Weights of a small mixture-of-experts language model, trained from scratch on English Wikipedia.
Experts: 192 clamped SwiGLU neurons an expert, 3 picks a token.
Training: 644M tokens, 5277 steps.
Below are experts of layer 6 (counted from 0) of a mixture-of-experts language model. Rows are named gate (a neuron's input weights, with its number), up (a neuron's input weights, with its number), down (a neuron's output weights, with its number) and show model dimensions 192-255. Each number is 500 + 40 x the weight over its row's rms, rounded and kept within 0 to 999. Numbers have three digits each.
Before each expert's rows: a language model's description of what the expert responds to; "mostly gets" lists some tokens that are sent to it at least half of the time. This comes from a sample of Wikipedia text that the model never trained on.

# expert 19
It responds to: Endings of common nouns, especially roles and institutions, after the, a or his, e.g. vice chancellor, trustee, leader, teammates, government.
mostly gets: " member", " government", " father", " director", " school", " President"
gate1:505434508477634502507536541462527483507522533458524496503594534470500562436503451562473507468509500423483444491510510494456493477461590441424491492473539496506456491458539448452578440503524534
up1:499473485464482495406510542508470508522576497507529486466496501488466535496521545479456508513555475505485449437537572493436519412514578484532483480488471516530518539472522418481545556460436570
down1:467476431479511530470504502491562468478459537541457497508572503473502487517466498501525521541446433448525530519460492500496549520464582540537579419474437398448507531533577519472568527513466507
gate2:456513483472454541554460599524513539497503462476468518517432548558534513499489500436537476532541484514477482461411472507519457509439474504465462563458493492374487532455546463560521516504497524
up2:542533518435507411606519470507488520475434530540521534458483542538526503533546448475563488512582504509475504470468578514483511495486445466432451467425475524414595501484577492460527507525533489
down2:484529441436453508463531563445482417490510424508510503538470467484418461512469534513468578509501448477488518525473543487494489464450488474508549511573482461463417482572509538504534460497445480
gate3:517504513497527493537477439475468526538515540417418511463457479489567439517495558449488528428560537530491552481422509557430492465536541568547464487535523465509534523477468523460501433508509528
up3:498481532529492485469488458478570503532527493545455480470511545475517552511512521424509491541560591453484446468471498411497513537505545527468538502500481531513469491471524438430486475476481501
down3:545516491497527532467441473502459526458448401533518475466501537497489526553504438545453496530485509538534424481517487489555449452553487486492510565576511567466543522468432503495447507377516552
gate4:472512519503515423474517542456428516487495438537527502390539415557461486486456473494526514511571554552449475523462504444497564471455533554475505469463489435557517504456466505505457481471555469
up4:531480504497551504536486548409493519569529434524530444528517478458531518486544509479504554467516494481567483409491528539583514461533483508556505492544530496482497475493506475483419573470520437
down4:499536494483493539458502503464507477526436529462415454580509504478466502458537503482553460474480468459528466536461449522524464503461449485497475428563507502547509543430493544464497466569452450
gate5:508571558544489505465496557453498570536543486491418520557470481518541500521508506460540500512498382559442422460494512491506553507473571433502470510487564529473517435513480512546519531526459508
up5:413552577533525434473429555507464547607540561504501454511491531551488514504480548505489475481472494510559494502388478495546437497582590531487486474533478417535547460518444444591462452486473503
down5:493526468496471519510620534490515480520510474434508501499450477571516499448522541527477496451515562527537489477490544505450490552587518501488544540471487412530472497503596555488483428446519474
gate6:454542503498467464569463478474495516496558566533514535489453508465547613485396511517533442485495474474434470481509513484453500431564521443506503554558483490440520550433470449582566551580534459
up6:464517512584476476471476567430391503506495470497471486457466524454533503436524470498518505569467433501473499555534473485518473568528495432460498446480445509573476461483505454524570529551531501
down6:506558525543483535493481516542516483428542537531511454485474483563543518461442389474444461493459442592485446510619526472555447549426553536468501573479538499463487468524529487530498426475435479
gate7:474499448500517482516531557543522449465497508472489519516513410459532601497539511486511570484552438503475562498477505515446467530494454494410504505421472479499456526494595504521551452546543527
up7:527484497494546449409525566526430547486515531523465523487487530552536509498446488466506519491556474571557506542485588502478489520510622479549455548525419515516483440522467530495480440465512431
down7:481488511515579471544515479494466412502498518523529563463474476473511477513535502474459490531474503492585531490454451559520534536451519541540453471517422520455566531512498561442531480473468536
gate8:467525554552506464459480450542481513478410517499510429470507448524550527482525500497502537492512458468487442471404488537555590533466509515473493552455511531446493481528500459626529447492465486
up8:489480555492470529438510487493488479537477545503451478558536549470509524517518469565468586481543535527511520512533521482475496485508507451509479439436420530511530492454503524490468446516493478
down8:429536498457523559570520504496563475463470543496494484490395520530518521460515489487461486428512534487501539466465442529462437460433443476447549511496491584539472439543544513552523396485480493
gate9:460486464552519486541473530477477465578550475421519500469468555492611548549471511447559454516396498432481485498469537527500533466495497532525530526513490522474445540553532448535453567513486490
up9:495458510506543425485430580495456448514542521471477466443545512440467493474534544526447429508509479459515533483473438530488550502431440504591529486493517574466451528517487420420450444519485547
down9:438534465599503506519533453437506520557571487516430494455447561489515517494501510517555490479478450402496464535504509501553505448536480461439462465518531496570493374498506533528465563506455503
gate10:448557565423528528553507458508499517483570534475551465475505496473428533498501517513493516492491436599472555513560490529483506514493500492493468521484510468494591553504556504501504470553518506
up10:525474484520607439531404530456545498405536548447491503483487516457480574534434532462463496426531503473534509482516576483463477466529524516524526477553519473537460515490514515582533488502512456
down10:500508553483538515493511543501474488539468402459544533473512473469479502500479513522529587534428570496464447533521511456569452612499518464493496466482464540518472498494488568493436387519486494
gate11:539486528474518462458473462482445528471468518487458473483387465453473537462510456609482508486463505513560461537516507522571508497519461491534550493531558440453480500461577480521538451428475490
up11:499466492541482446575545496461539539487506467536511452511445533529537476513577432501468469613544463496462486506517544511480470486510556554520533539464528440510543524476553475497460564459509450
down11:479505548504496515482540442483578488534533458551488498570487488500416468492528471584518531485486592504525531452529579457493502386479590524514495476522448497472522444523516563525511479461509494
gate12:492520504507514501513508464444458520494509488577396558550534500450494505573492503448557495509464526521503499606495497541523487466561498437503529450483517494463557460554533443554485506493538518
up12:513494488502509464453517538465555518434534462484630440516414527595525529501454479492477432527500475500546522438479427554543529486477537460474514519413512526537497506452527517483517530495526500
down12:515514511492502483486479429509472482533455531500461604507582561436419535573485536515490506460420534498430464542473546447491513519493507532492448544496510527480530517512541480536431467537423567
gate13:484385520506527447543474442469566476546483452466470487461509554465462541536557465428495562541495514535521460607472529494475457446514531495526494533510515536482497431503477500491460485522480492
up13:486427510564475505494445518398514470530435476481490537512515515455474494538509527512439532495551466557520424579522506525514568535487517560478531462474523532483503495559533447523462517484538425
down13:566512475569535476513496476448506444484544542499529510431523524532512416518559509550534547456514501465448433524515432522519463552496604486536590466557514548549488511529499523496489526412420547
gate14:476523528510548421426525563448490491492476413615557541542457523489498497443526516460534432485626532475512471444514522504489469526417507534518475505525464477501507523485506461512512502492500541
up14:527474529471493563548540404527453485480500496558509469600493475499464471459564476461562472550463555423459573482547530566480472519480621447487460497560579472579454455436524566474516555412539516
down14:458539496516547550541487529546527440514504499439530545481492502530506505492502602430435506512511472574458496579467500519438568490483440477511593502554573547492567465590523487498558455505529540
gate15:504520509539485458460514466460555490516553456513500501476418486455505485466411479432517433491508444437530464580476485526495487528524431476504412436525514479481522520525505541493450430508428542
up15:477511479477511500514519460563471484474645515514485477465503556484509515528494528463461441503533475508508490553465567569460550528513493484496530502484473527472535424551579452463504510547543436
down15:512469483568561538434516613486493490546503488497537494546464443538442461467576508442517488523500489565551453365501526492466514544519545460482512503462463568495541481527405479460557500464485548
gate16:466529550514560524500525583531447446500556442491493478455525527473426459496503491521501536567507503481399489506485507520487493536466549491507485476450533462474546541509522469455514473521547538
up16:492533459522477511508442551509468561514489408471498516523461506532501434522545522460525498481474488522474507548476561496487543406474464450461458534467477437510492569443454479463501381474558540
down16:449512427522452449428455512489444509494522554523543592503441504483497555468514456582496518481546522513571453565457390501485452540425512548463467546470405501473516530490452543575521520552469552
gate17:462473543504499474452519429515447491509536533544480457499466464446449520452483499516487505549567523511444513478455444533474516537472504514446445495557454503508491524509488612503463448506464432
up17:398492398489545538442470535470531474470520524553552512406544527462528545467487477523485607496481469519436419426444497555463539528532485529434441542447501428436511474548465551485472465533534528
down17:493480476596566506486518469466540525496588570554479477488453533496472506567476470543490514490487481487467533568491550506607446427485450523477550531496528524421462426494573546547508569545518566
gate18:504503565561582533390429483544511495511495491516459595525460514473421454489451473566501419486517488527474551488497527524420487481533439484501552585553451460498477524455477534485495491464471450
up18:427466551541607541433485453477510487517539531444488410432467532500489498510493489487518460488483512431528540511525520433486501547547461462455467454479502577466597525517455438471483507554543499
down18:466453489571525514491523499466496459529501506530563473509599467539481453510500499534503466428464611505559465447497530551508533511454439519446466546489514529572525548552514502489469456484512518
gate19:487461501546511538517442523464438538474571508499503514474486485470539573480548556495566498496503470554520506519423550564467509491442641451499540512469530443503485458505557499516491539446483432
up19:447528521541490477512536482429517505487480565540499563493510501489527530442431470531542451504507565419511449505494490522467529450500503497564534484553531482504478516480506536441453525475465472
down19:464554457497487516484545594544488440535542448518488492543448456526469519510545453569487481446492397472443522575550552480550511603496424487516472524510535514466534465536445499505503420504447528
gate20:492476543582497478552488523537482480542521488450545478499491509504494423553481480531569504475515491522493525498531536529538550496495568507562481492537577517471445516337431485486487557476480532
up20:463621462501520493445549499494458555458576578559531530445556527479456494465521526485539517585517523489534490551505501521516527560546554467532497483492494484484483501431564478454515431562601453
down20:491419538484479494502541566540509534540460522465525473525450411542509458429502508475481463444495520441533553492484490460508558477495486456455449548556454468490497487470482537479483513486442488
gate21:428469486534457565538500470473504505509516525482547528483498541458479518462486571529569552567525496474453464439465579522525465515505514480440473486445517460500531455478591503448492606550577461
up21:451509438478527456437528536546517536595490409541599501424504470494497449551517508464533569453506544494541507453474500555485424521555506505467468501445527560501530417535491511499449386429468560
down21:532513447506517517465503518476494527485546427492538555566544467496558449547517554481542504446477433476411500453498604486505513499562493572512409481548465553472572449436438551492527547534499453
gate22:448508484507511455458448516487514541558493546558427467506549445441474480435502477551485567572538475534525562559478516472459478495519471489502429410511514505414562501399548551478460482469448469
up22:533504487466481521511515534536523488467544468518519570498505516468502389563505496532487527532521474482456501541472498431504420468498477431570518497548561459514428460488518552511480516494507484
down22:547556523498519524536502513520537556426475496459523542524452554461568558513491482438459522531462530470486451489509515482492438454454469496522443517463506457549458451509587515467531507495517477

# expert 12
It responds to: Subject pronouns like it, he, she, they, and nouns after the or a in prose, such as name, track, region, village.
mostly gets: " it", " she", " he", " they", " They", " It"
gate1:494473541500568522545537477509508513564541497496562555467534500490491529504549487461519461458544528503503485474530471555517517439565519605526525467527544459500504517482494461473523476498551529
up1:569557482461474516464463441554553504490521492456462489475485570461502476519491492461572510506518475510460528514510435437470536496583482506586426479476495472498483519466503579528555541532470446
down1:501486445502464503478514504502518474512463609497461517498540502507486522568489489484435487454540515531511456476477543472517425546445534491552440577502542495519529480567414537504430572529501477
gate2:508438482543510466500451503433445502518410507527530475497490470481509513491519505527479486504489571567491451515534476458516495484466582560421531475477498417519527491485543533490503511507518471
up2:501510499428568472522506439544531527436524431389556568387571534466486491482479529506524554488506573489513452496526548506461590466501538503548505455468399529430478454516512482489465527501508475
down2:460492510586460536487458498522518492472448433507499574499472472518433462569505532488464480523446505518534471517434533539487468540478465505511494482459500559472505548523502547615486505464531501
gate3:474518439525451494527528504528446522476468461426527485488466510469478566528521482557445502478433482454481468516568503526475479539455447522448454471543486499430500511497436460535508567584500496
up3:473483554540450526494501489518501466490484514459493457515433521515436581434535497510431544495511443528453525517502553548525505545510572450520545494497574521564414499508530518426560514519554561
down3:521537515478528524517525509534501481519519457508448531487431461499544561440527450478466557471477437512509413455493481528467500522495564522519516475498447556479559477558490525478420521409512480
gate4:519467454519511537509515463471475509460458539479479531519459493507443514553495508450472510551493529575434455453531514659537429549520537502454478427461512542544510529473590500505463531478552503
up4:593525455449487462477492494479469527527490473550581503484497569529469480523526546461494524506493486474435444431443510468516563465513486533490443554443462460538566485504390492475514557501521546
down4:565483560537470535509593508561550415465550441544546559521503458510521521502472431529537488492546488504462484535499500509484456587589503506528476483475488483522477545455491545502437520406451487
gate5:485545481491439519415516460450488465499486485445489456482511526434484439563469524537504577496471464493496505527552474444553525525506502550565484423550491489457491520534509507467433502408458498
up5:494512506453481531475453518510494475543528456485468503511504464529509515536507489532485498542504446525471554435537439495517548549488458450532500516539504503467487508511499535546516555459503477
down5:479493456462505522467552486430483512528510500421508532518425513479501522530438477481524431544454512537523493494512439506531412524487475454474500499474492487493470527511512541502534458553467481
gate6:577426499433547559550462487456540419572476542568455526428470493515481549459460487508520445518512469477523479459438518477452546486400551527522449450522499470536455542457498529543562528518533514
up6:507489534489517586489547455468514498456561532507455594595478454460445447491516476434554563434518487582593448498397457443502476516484491491470534484568463536468569544484544484520540512523497488
down6:469547504504579474461579521519490468563406554537447468575486426495584475481532560506533481495477462508466515487530485476504432523513446544454456478478569503496426477493515514518477458494500508
gate7:464456483525482550470431496453460391480504476478533514508526488409481507511490471465547520472485525559470380459558463507445510460472509495493485433590461515429460556516592513516511537518493534
up7:527427509503554376456554532591518493597479497541487457496513473458440472526479533460476447477532528446515463473465463481518490527475465479517511466476562504501518542524452466548508465510510513
down7:571503518546520498537558466440487509532482448531500538527535525470558524483548516481505533528485458465511496514571508535479485445526506534523516523449507502551459460544543518464557473442460486
gate8:462489513439557495587504470522573458536443553462508537445552516514491540461483453568551523487473505576519573539490531499471460470497418498491566489499515466545487526478522505468597552515517464
up8:494444459563467486490531427479495486475445511503447498558476429494571498498498487587475496415519521535485522503523547506521458503503519545458581478503474461474524549498499421532441491593460525
down8:502499512483502505472481498560481490462501443503537535503471509472515497439462469501493532456502451564462489437489463499584547424521455559369530502509572442528533501531427556499481535514450515
gate9:504506535445446516510528510485543491494423594433457531515512509523504539490499444511490484502411512553477515490541490452481525515379524491530509564443502553502528453577516499507495531501477481
up9:472510602504565530475499518519445559433517553465496381516511449485558478515493501528436454564514553585554493500522609521472478568449479559496517477513521454522469548443563412461501499556472506
down9:570531509472546510530529574538480492526485580527525504483514536512530488477490501550463533448540485473450532515449499501572536536484528571428520467476544494529567569495502528415521519496482520
gate10:536495481488534504494584486445459533517543511488498479535589535447512538570478467496541494486496491464533412502521465501529585442428510488502529537545477488457482485529587503575565471511471504
up10:537531537478506455546533507453475493557480558505520483498557547524602512541534479475477518484537560479521475467465506526443577516407406463480513483451550435529512510517397491451472490480436599
down10:524530506482501542547536455461539443505541492421466500535461503463523526527515537537478512466439530458520521502541456437573528474461517500579476462524425519471548496543542531513538483534470492
gate11:494494472507506515469493541561528509470533587461521486512465534471444464560535487493530466451534532472542550535472567513526478459533507479485498515495484586436488498537527440508493522483507487
up11:531547519523461511485502472466517511501496558490505510441552442492532484503499521438524502555450513555533522493508522558495504488562456520426462538505473482437517469510574526533541503473594503
down11:536470493425440496402495470559480504426440514517534596535474527540484424553521459502494592520493533469526507478474536493549453522539396488485501512445518517481578565537490562517491530535521549
gate12:468470559586439437455471430463486465499525521527500472489563446522536484532482537523524521478538479519513517514464549563506517512569511515525433482519444487514443484428479447559463523534586454
up12:443467526525519463529545516469445487432481519599515554516499456475474472493447493489455564468546513482459498519566488493479459445523562510524515509541449529538510506478522482598506502472532435
down12:527471468510489525561465467489414489478466473556507533536507545507517491525580487510525505514489489457469514496507507445484521434493558448557443518513419518528489542469542519553580509546466524
gate13:424502461488472458492468548467534471372489499567467504503490529524585532545521512429443499500522493503460470482464469456493498567432541501515486519543543465491538446529471559464435522448578456
up13:508421448545488563455523433497512528462445468519546501552551486436559516524507537573542469517458482508537467533562505538480500387498504475640507481459467502493526393505551556526512499484491508
down13:502503474501509502526479453499508508499523509509486532457487603494472511478476499574504495470500491529517550541544514509530450524520441465513467470516417566449434542446478487483504548537487511
gate14:510496505437527541529488468460513486454497559587466515545486509452529505474447516473457549489547502519489540582496460450559522495487591524498470541515515488499447506492509523507534352483539499
up14:604579485580502504456542554469458503522458541490450530498510434501467567399460529483501453542582520497532432520506490527502469520520504546477512501467529458487459476501592527518548536503560510
down14:495547494468509526494500481512489525518540489437565475517472406474483472536482504443442509468432597477552475564485546501526560537496457568547517550538490504526483443492503526498563495500484488
gate15:463507424478554542470443498533512477546476479461512509417412442499476491537476444483480442461481599465457530554439464532512520512492505498514522506450535504470499444468531492500479560510512463
up15:452495440460414514506559519536496506495470504471453492461461487478458458528441552505521546573500522459457510475478506495465460470500495537465456457490506535470457529392533415520521496520487435
down15:570554540519501521453434477451526505470579451504502503508502537465505450517491533467539495413500505519537500486448470507440523457495460556474474513432484557469465500497490435473504483470461454
gate16:485484525475477509487587398477486472497492534524516546549540462541458481521423496518519509509595429526529388601462472514511442559454434528525474412465510510512515571499532481502434456512481553
up16:444522441469511565453482502510508453470478492486491550467562561407482488518410487534516501545475555539543508459538582406433530470469467511506544455485547563495518432532555533504475492499479462
down16:538526512535538487499553481506455392501532411504454439450591467492495503534426517453534492482476540578474533491508525513473458527506504476480478510511528443462427487505456479493467523456506492
gate17:509562451470374504495474464448547489546461536530409521454567494467530472483501543518469497521439503561554513487527563472501484524527524503530476471406539445483523507479504524551528541536440545
up17:449528533442455475503521435390593499552543464575517559501544528518490423454508485533514454493522464481538461522485564571492547483528489504539509578473571508418526499521518492489541521415473581
down17:521391492516522517456464548468431484473487512452477514469537473499449562576531495500461582502536433484487499491512526521479496565499461576463412514566510506410525529514498495506459544503573529
gate18:518486537552542484511472447519522474434521501453546487518517478559396536555540535499473466522545499437476559482489504452532479547461478458458455513465502485471421477539620648518453506507493490
up18:479487477524511496473512491466493517460539451431502481531480511489483470575489512507562494559550480527469498580472469436526411420445536540529462525490544577504478434518548503509498554562442575
down18:509530468502497470551484457517469492462492465530461476486506477546508490493510498497563489560476511407481525540470442488564525458495446528498446572552454543476538525376478509507417444523390489
gate19:528503437530422497477492468445518547520497425491501526488471520521536477540437475480565464463585512546513506503447490465489519488495538510432552493484514485489574434543457511433512456463477528
up19:522505531500510473531541526482444554491530498437507520499476474539523479451509474495469507531494499505488526496456447518507438459510502533426547488472505461532548475513508538404499568507569481
down19:551503485580379546473535515487570409440448501474551583468427525463522456501543496464445534508510554507527546466563532500521453486456516530453469429460405455481513454496467538515490570563502519
gate20:423549496502523445506564570585512529540490564519477504413552494505484539526545494465535488511497479532485497505533529527463429470515591539530450453495494480553495538553526488462474502531503499
up20:525508517415474461496453523540445482464515614547436540494465432521480555526508485440531511509528492458537516476538506460533505475485522423591502543505470567478564371475471483426444499561506511
down20:456464508479483495529495566503493496468415483484481506535458517524496530515487533415503526478483559556440481473582571460488521513465493480460536516506431507479483429498490486526498573471489491
gate21:393480474405549504463475526471507451547510532469484523481448411496497478549470537485533501564514503472527438563457450518524476546535549503524518544548521480532510482512523506494499509517458451
up21:513485487542459413525488423483511517415497531482524481475530543487418522494480501509484504467472499473570476511582495530450510409470516498481447504485495457425476496532491523482536470467514490
down21:465462518430532538446476478473516471582525543492535496524481499502513541534424478495505547490466457443433431537476477570580456531534543416560509491488595473542512523506515485454482542561489481
gate22:516423556541526578534529506511510564432439538406518521462476517458555485544497513499552517440520440540569419496485553510463510559508491521555526472553517472513496464506509494438476497577545447
up22:524570464553539498414476517524515523526533493467482508474417506434524554554510503432521504431567520440500389503489505498507505484491531542514536506507497527519445501532491558585516498428494530
down22:507503432493512531470512501485533566322446591503487501490490459502417515486595498484477536504489485493488533428489442499539478559546504484471479519507483542471549457501519514461495478490477509

# expert 24
It responds to: Plural endings and time or quantity nouns ending a phrase, such as times, years, people, season, and years like 1968 or 1960s.
mostly gets: " time", " there", " people", " members", " year", " years"
gate1:515470488569491525461473506486492486546525537445445463525465479533480523488475482459578501448545538520411524494409552633521540567510519529512529524490547457399467571549513492528501504516482538
up1:442515487556525521465558505515486584498480534468512491499459434516476531521445461408496521521453498581483488512558503554551510533578585478453503571542524538501572568481600461488474499513505511
down1:496491558444507523540413530534528532443494478505482556550602524462499546493503550533496506509506516428557503492491450503495498452461430507559497487515550481435516503457485567494500539536468581
gate2:462548527532538510507464447475414495589473479495413480384556489466559580500484515580493612575511477463451487500500562519488577481519439509584532444530488453527494518414454530465492560536449538
up2:490509511457475470499529436443476526460505560526498475483473477544440486474518474532440559468524555493475481497381538440454529548582472564469511463524497537484490548469501483477487559510405518
down2:539486529480524523459581464448487488510504585536455512471526568512481479418494494594454432503413511455539481507437539514474540445513475512538468541499497454532504471422500443523476512444467472
gate3:479486508512529502449492593506585537493523483497546489555503502473493451472515478500537530467570510539504499432431528414543500467584487493489538622484526490534560575425449527510474480510475496
up3:524510486544494516581455558431474504532477575489514578462471499514443562494432543525526576545478482513492509466461486489492482485562473523565471517479480453496485498472504509489416487500524513
down3:536463522489481503499399392566495494516469433487533519485490404497479493452490485508535467482547483480501487460446491513508417534498427438475577510483527487464382452527526577519535473459562486
gate4:530512584516465481486526511514508518502465521512478485573479510531536571464518525527520493483501532523533440566465389455463504534459510463457541520555465530459492522517507528490471464457492506
up4:538513562464497523525534502491555494528475460486534496457491467529511542519431463497511505535534483497487557528546513516483574490459529450533505530456494483533516502426518506514399527523529596
down4:505444525458487507436484488533520533577545510578542465563564545529510500473540451573558538517500586527448459543451459474523625452562434504489533515507515486485520483497422594481491547477535513
gate5:449527458497552525588531471474454538449503533524512535478504465522521472492478528539484483525516452496470501459546471567493494536513447516580454448500479524523457508445564472487457479575512456
up5:528492515461551482489574506525530515502598504440543585444516524492546444512415530548541485491525520460463538429511475444479531540529556502513511517498488492449528433537533468483582502561485474
down5:443525546489542468491510495549532444438536475476508469490541551444466502560516537491488545464460471473471474464573449495481493515602538485566477575554495494606470480471542464490545469550496494
gate6:564499528542552543496504469468498518491516452466503569505473419456533564459469501533585494540574533459510409540552495544479473444489506516559508515522527532459449548485496525517451560448482487
up6:505501515479595515488565525425482502462468495497496487496532474434562496512496565527444471512557495457518539500485473517496498454496496505504461561477505560465488517512534538521419523522476525
down6:546553455451528445569505564502453398392528487574474534534485508564476455528493430531523466567589449536451457527521527512469520475520473465495476487442548476519509466516468537446466527483472516
gate7:518528484534564465550524451441589500424591461470445478444484428492511476486537534479479489547535453478466606491501422472554519445495549495532460527506538461533503509489589500515503524490481537
up7:482513480513498546460455481523519545532491500500560544499443507487496444503433439449525535475472459528511476526534437531473536449549569513500544423532502531526491584496526460506563475514463458
down7:470458501457426504529511519528512419469504446518539469523455521445449559479469510499488513514502503544456514484554534482471416486494448498544503555491466483483398454548446502469537514467590506
gate8:438507493493451464545499458505561465460451491499518551513488543497525499596512472494479525514424507542500488494461546511500467452510564482470511526543605454517424534478490535501490548461433517
up8:464484497520478449480498465536454525465466521510482566458417476502491482513592510502521513576458452529555465564467509524465553488442516430539509468635525483510453465513501425503528499486458431
down8:486504458519507485477484498484523408445474462508494580456477563578515496532507543473530492501496517545438550476512526524543500477567479472563539544485523489549536486504550563464532460509554441
gate9:544477574563478460543611481531580508454555506498544460510553451462531490560477476524523535516481517492479531504522412441590520476566414524556434477536526492469497520546556487516400459502397476
up9:555462537491491511498526558444514493504542494571531528515525498522470459446465430511500503457476537544552520500508506497506526500542427424460490464507538525534582534473505473489528505541495395
down9:509489561514493524572541557508454495532425509450465550428476506521492541529515575506499502466564476458523495524541592491492568555497574553511538486557548492439463542533480525473443534501486521
gate10:522465420502523477489485463512461529495517486537506486561497562540465517515512519528466449460456438551516457552513512521548459501497525479505458446505483488505472374513451492531457426482492472
up10:479390442517496504630449573458495463482507486422572454520537481572578476528474508464512463493513479484524512578429521542508517472494479533455510529506494604496473463508445503455519456503546549
down10:528483509528545517543530537504457447472520514474509491514497448509418505519601464539546528484526501540469539418539499586530487471437459495531387509549492566533474461534479447563468439448551495
gate11:501550512427538419448525487586470508519527486522537554454502541403523495559497496516523499519500485508563492490484437551502564485485504452489564468553549514510528437535508474457575491540513445
up11:524509479526531517484482477514480538466470470528450523489494576416469529493479537498476524435423435526523576517475584585449470517382498449499514501496538517509494505536477484483419526546428498
down11:461526490474489513439517435456530502509497516524476494526513479524467496572498486487601509520524502521478490448509442507449522507508443448492534472552521430479509533549536473506543410465549511
gate12:541456525520448508449575595505600451504461491480515572482509547444561511489413508449507441521489528552518495521442466419556507517521502478529489519494518484512554509578466502445490472493490472
up12:532508530429523483425566486500537529493550480565553510513511565493515533531525508470544531533536435468533458486553562482540497490528452484467486491491538518509555531462480557510505462472477517
down12:564530487483534543503515516498458535550549537451498534458487493532461540514546547540408561485510513528525471408456533486527495508454493512435512522551473521447506548499509508436471496504537538
gate13:525568460492519490455520489487497482471508539479532541453536514484483402471512489487441496518516486517552473487511534461529516437553581511529460473345508516517515480527486436619473504481530438
up13:461472491491433463504450508535563493520476594551468478515476456524517451577477511472513476498474447473418534508460499471483478491417453507442412520552516485527521478479501495474455551516533509
down13:551523504456465544493417495474469491498576501483532508528420462508500465436520463531503490573534510499500576541526513456507550494591502456548532486461453471558541474475475508542545499458450568
gate14:526483476516606568561539447587503467515532529490590535549525529423501538487501450530523489464502496542491509530496394508452480498486437456588480459542458521517459433514474506426516502495535457
up14:613454505508474528505584493450576469533579457446566475510501471490457527504526587549526436495448508512463557548540486485513484520520540478557492482504508552496511449472544462524463503562420501
down14:476493486543475553455527510440437481480477488489528394477502466478483486522604543546516459458455475520481487520489543415447472447460582494543489396493505513537501502468431462484499519457569556
gate15:500498480442521493572469484483417523497432557471493537481499500433514579496500429461452482466459468540510429501508523489560559465516462509476535618524532592418504518475488538504531519533500525
up15:525476512485524469541452409443511505553532505561525477491543505404563546465498539421477469487511495496504422443414491445520491443567439578467530475494481579533544489514512539498495484485489518
down15:559512551520470502528517526505571511533487478486538488457502554414552383445465468473529541521475465462535496527461445538465510585501518447504502514371656529476453444526563426511503556463439499
gate16:513425491446426488396453501510499551536515501451517528513470487475517569547478473521498502513461477483537565576532558464486537497602473484498465501514516541511417486560455484531437470551499610
up16:487520471494524436505534611469571557552522497508519570526508395464457443463458439511517481538559549552523504485544446451476450469488487449480481516547538497515422512518403545527514560517485497
down16:489490462519541525479472471488521524489515560503449486463480540538486537537522557479545510465518478520535521449532574466521436520499483509431487489444475579431570491507479550505501499445484465
gate17:500541512538444589557539493471478500560527464535515492538465537520501520512550515437535511507533516581520516520406506496469514461396501478517503480466501501477425580470476570555481590457518501
up17:553472531522422481469463491494457479504445490474452485448501389472436504497489532442515508497492370497478513447501517479462551520516504572498535461505562513539503431461467575509467509481500523
down17:505516469487484510545551505472557434466466464553486466455485548429497475536596489484495532513476485446468521555535515508536515444501491593481530500528444459525516527541457555509538511533464455
gate18:478500430488434529525427423457599499421534509525533452511499439489525492501582517479484503463464485498516430459510445589474503486496488569519493497465546492494518509483464513457463458509631524
up18:510498393587449461517560461464524441489565527574454553469540461490523465541610511380495517569521477491504457459508490614479416568566500523508491498453531547544476505475558467515514499533457483
down18:522512554521475506524567472562477508550482538498570533505523553550496523525525539483492589521493507424499524509506453567502429497486465533457534426447531531501386514451485496499547447535463449
gate19:526541446481514541495506488542561502526524440478537570455408479501486545513468497459485493516471492529521430504482541448450501489484537531442479505508489493464535501539524480486462552532516492
up19:499555490527467515534488475438468517480501471504520491453396419471462511498524479496473474489598530529510462486440513511510461457467438506431517553525483487436568492474514562489507513569654498
down19:474528489527590485465563547507512432499449521483510504448455577447536494486516497478470585491470479468485545525556528474580554497509630446509499412455498478564513513493531517414475555455480565
gate20:547575491416502489511479533462560511447508529421410503574496526446529513453550522493487510538446429516501523566445521482480465510480451566553467506536439485456500560549520492466498493543458528
up20:442400491426478535461510547458630600502511525502451541511457533545504513529471495476530524487547491522542564559525492469489513567466500523536494519519586483543557547500479489486458431525524447
down20:531484465492451553478535482476621455481465531527597414565515502565455491523530498490548588466532508479491510507545513544489473516486466488529491445558525401524437496521504471460524447511464523
gate21:504482512513405489552574534484515494518540463443468564573419485454542478506519473465548515486474491491528499480502531567512512465512489511551490481527514499451494489550539491538452547428501500
up21:453434511519436600593514471468552467540547542459592453455442466459488536508506502471466579399461477461512487451495524471484602546499531444494535469511516515549551535463557453506487558547477558
down21:462420478431496447508494533530461551496533444523454431524490469546526475505419544517461467476563524482473501566444520441445527428513467596497559547501554535526508537521481492501508509533473526
gate22:457525485501542545516567592532547524500575473535517524493465462525437502489525511461548482423525486487497514456438523536560545461477498489512534562475545414488444496483548482483403488481507437
up22:541477558490577511476484517441509467484548547481460465514498478480513555437486524398492470475479506511507526462458560477496506462410530537536442495517466532535525530537574456520498571536530570
down22:479411540509488407498521611472483487477571523452511463527480507492547527480550480557527468461495439546472549525493456499453470462500488524522486547495480559459495566498498524465514499527483457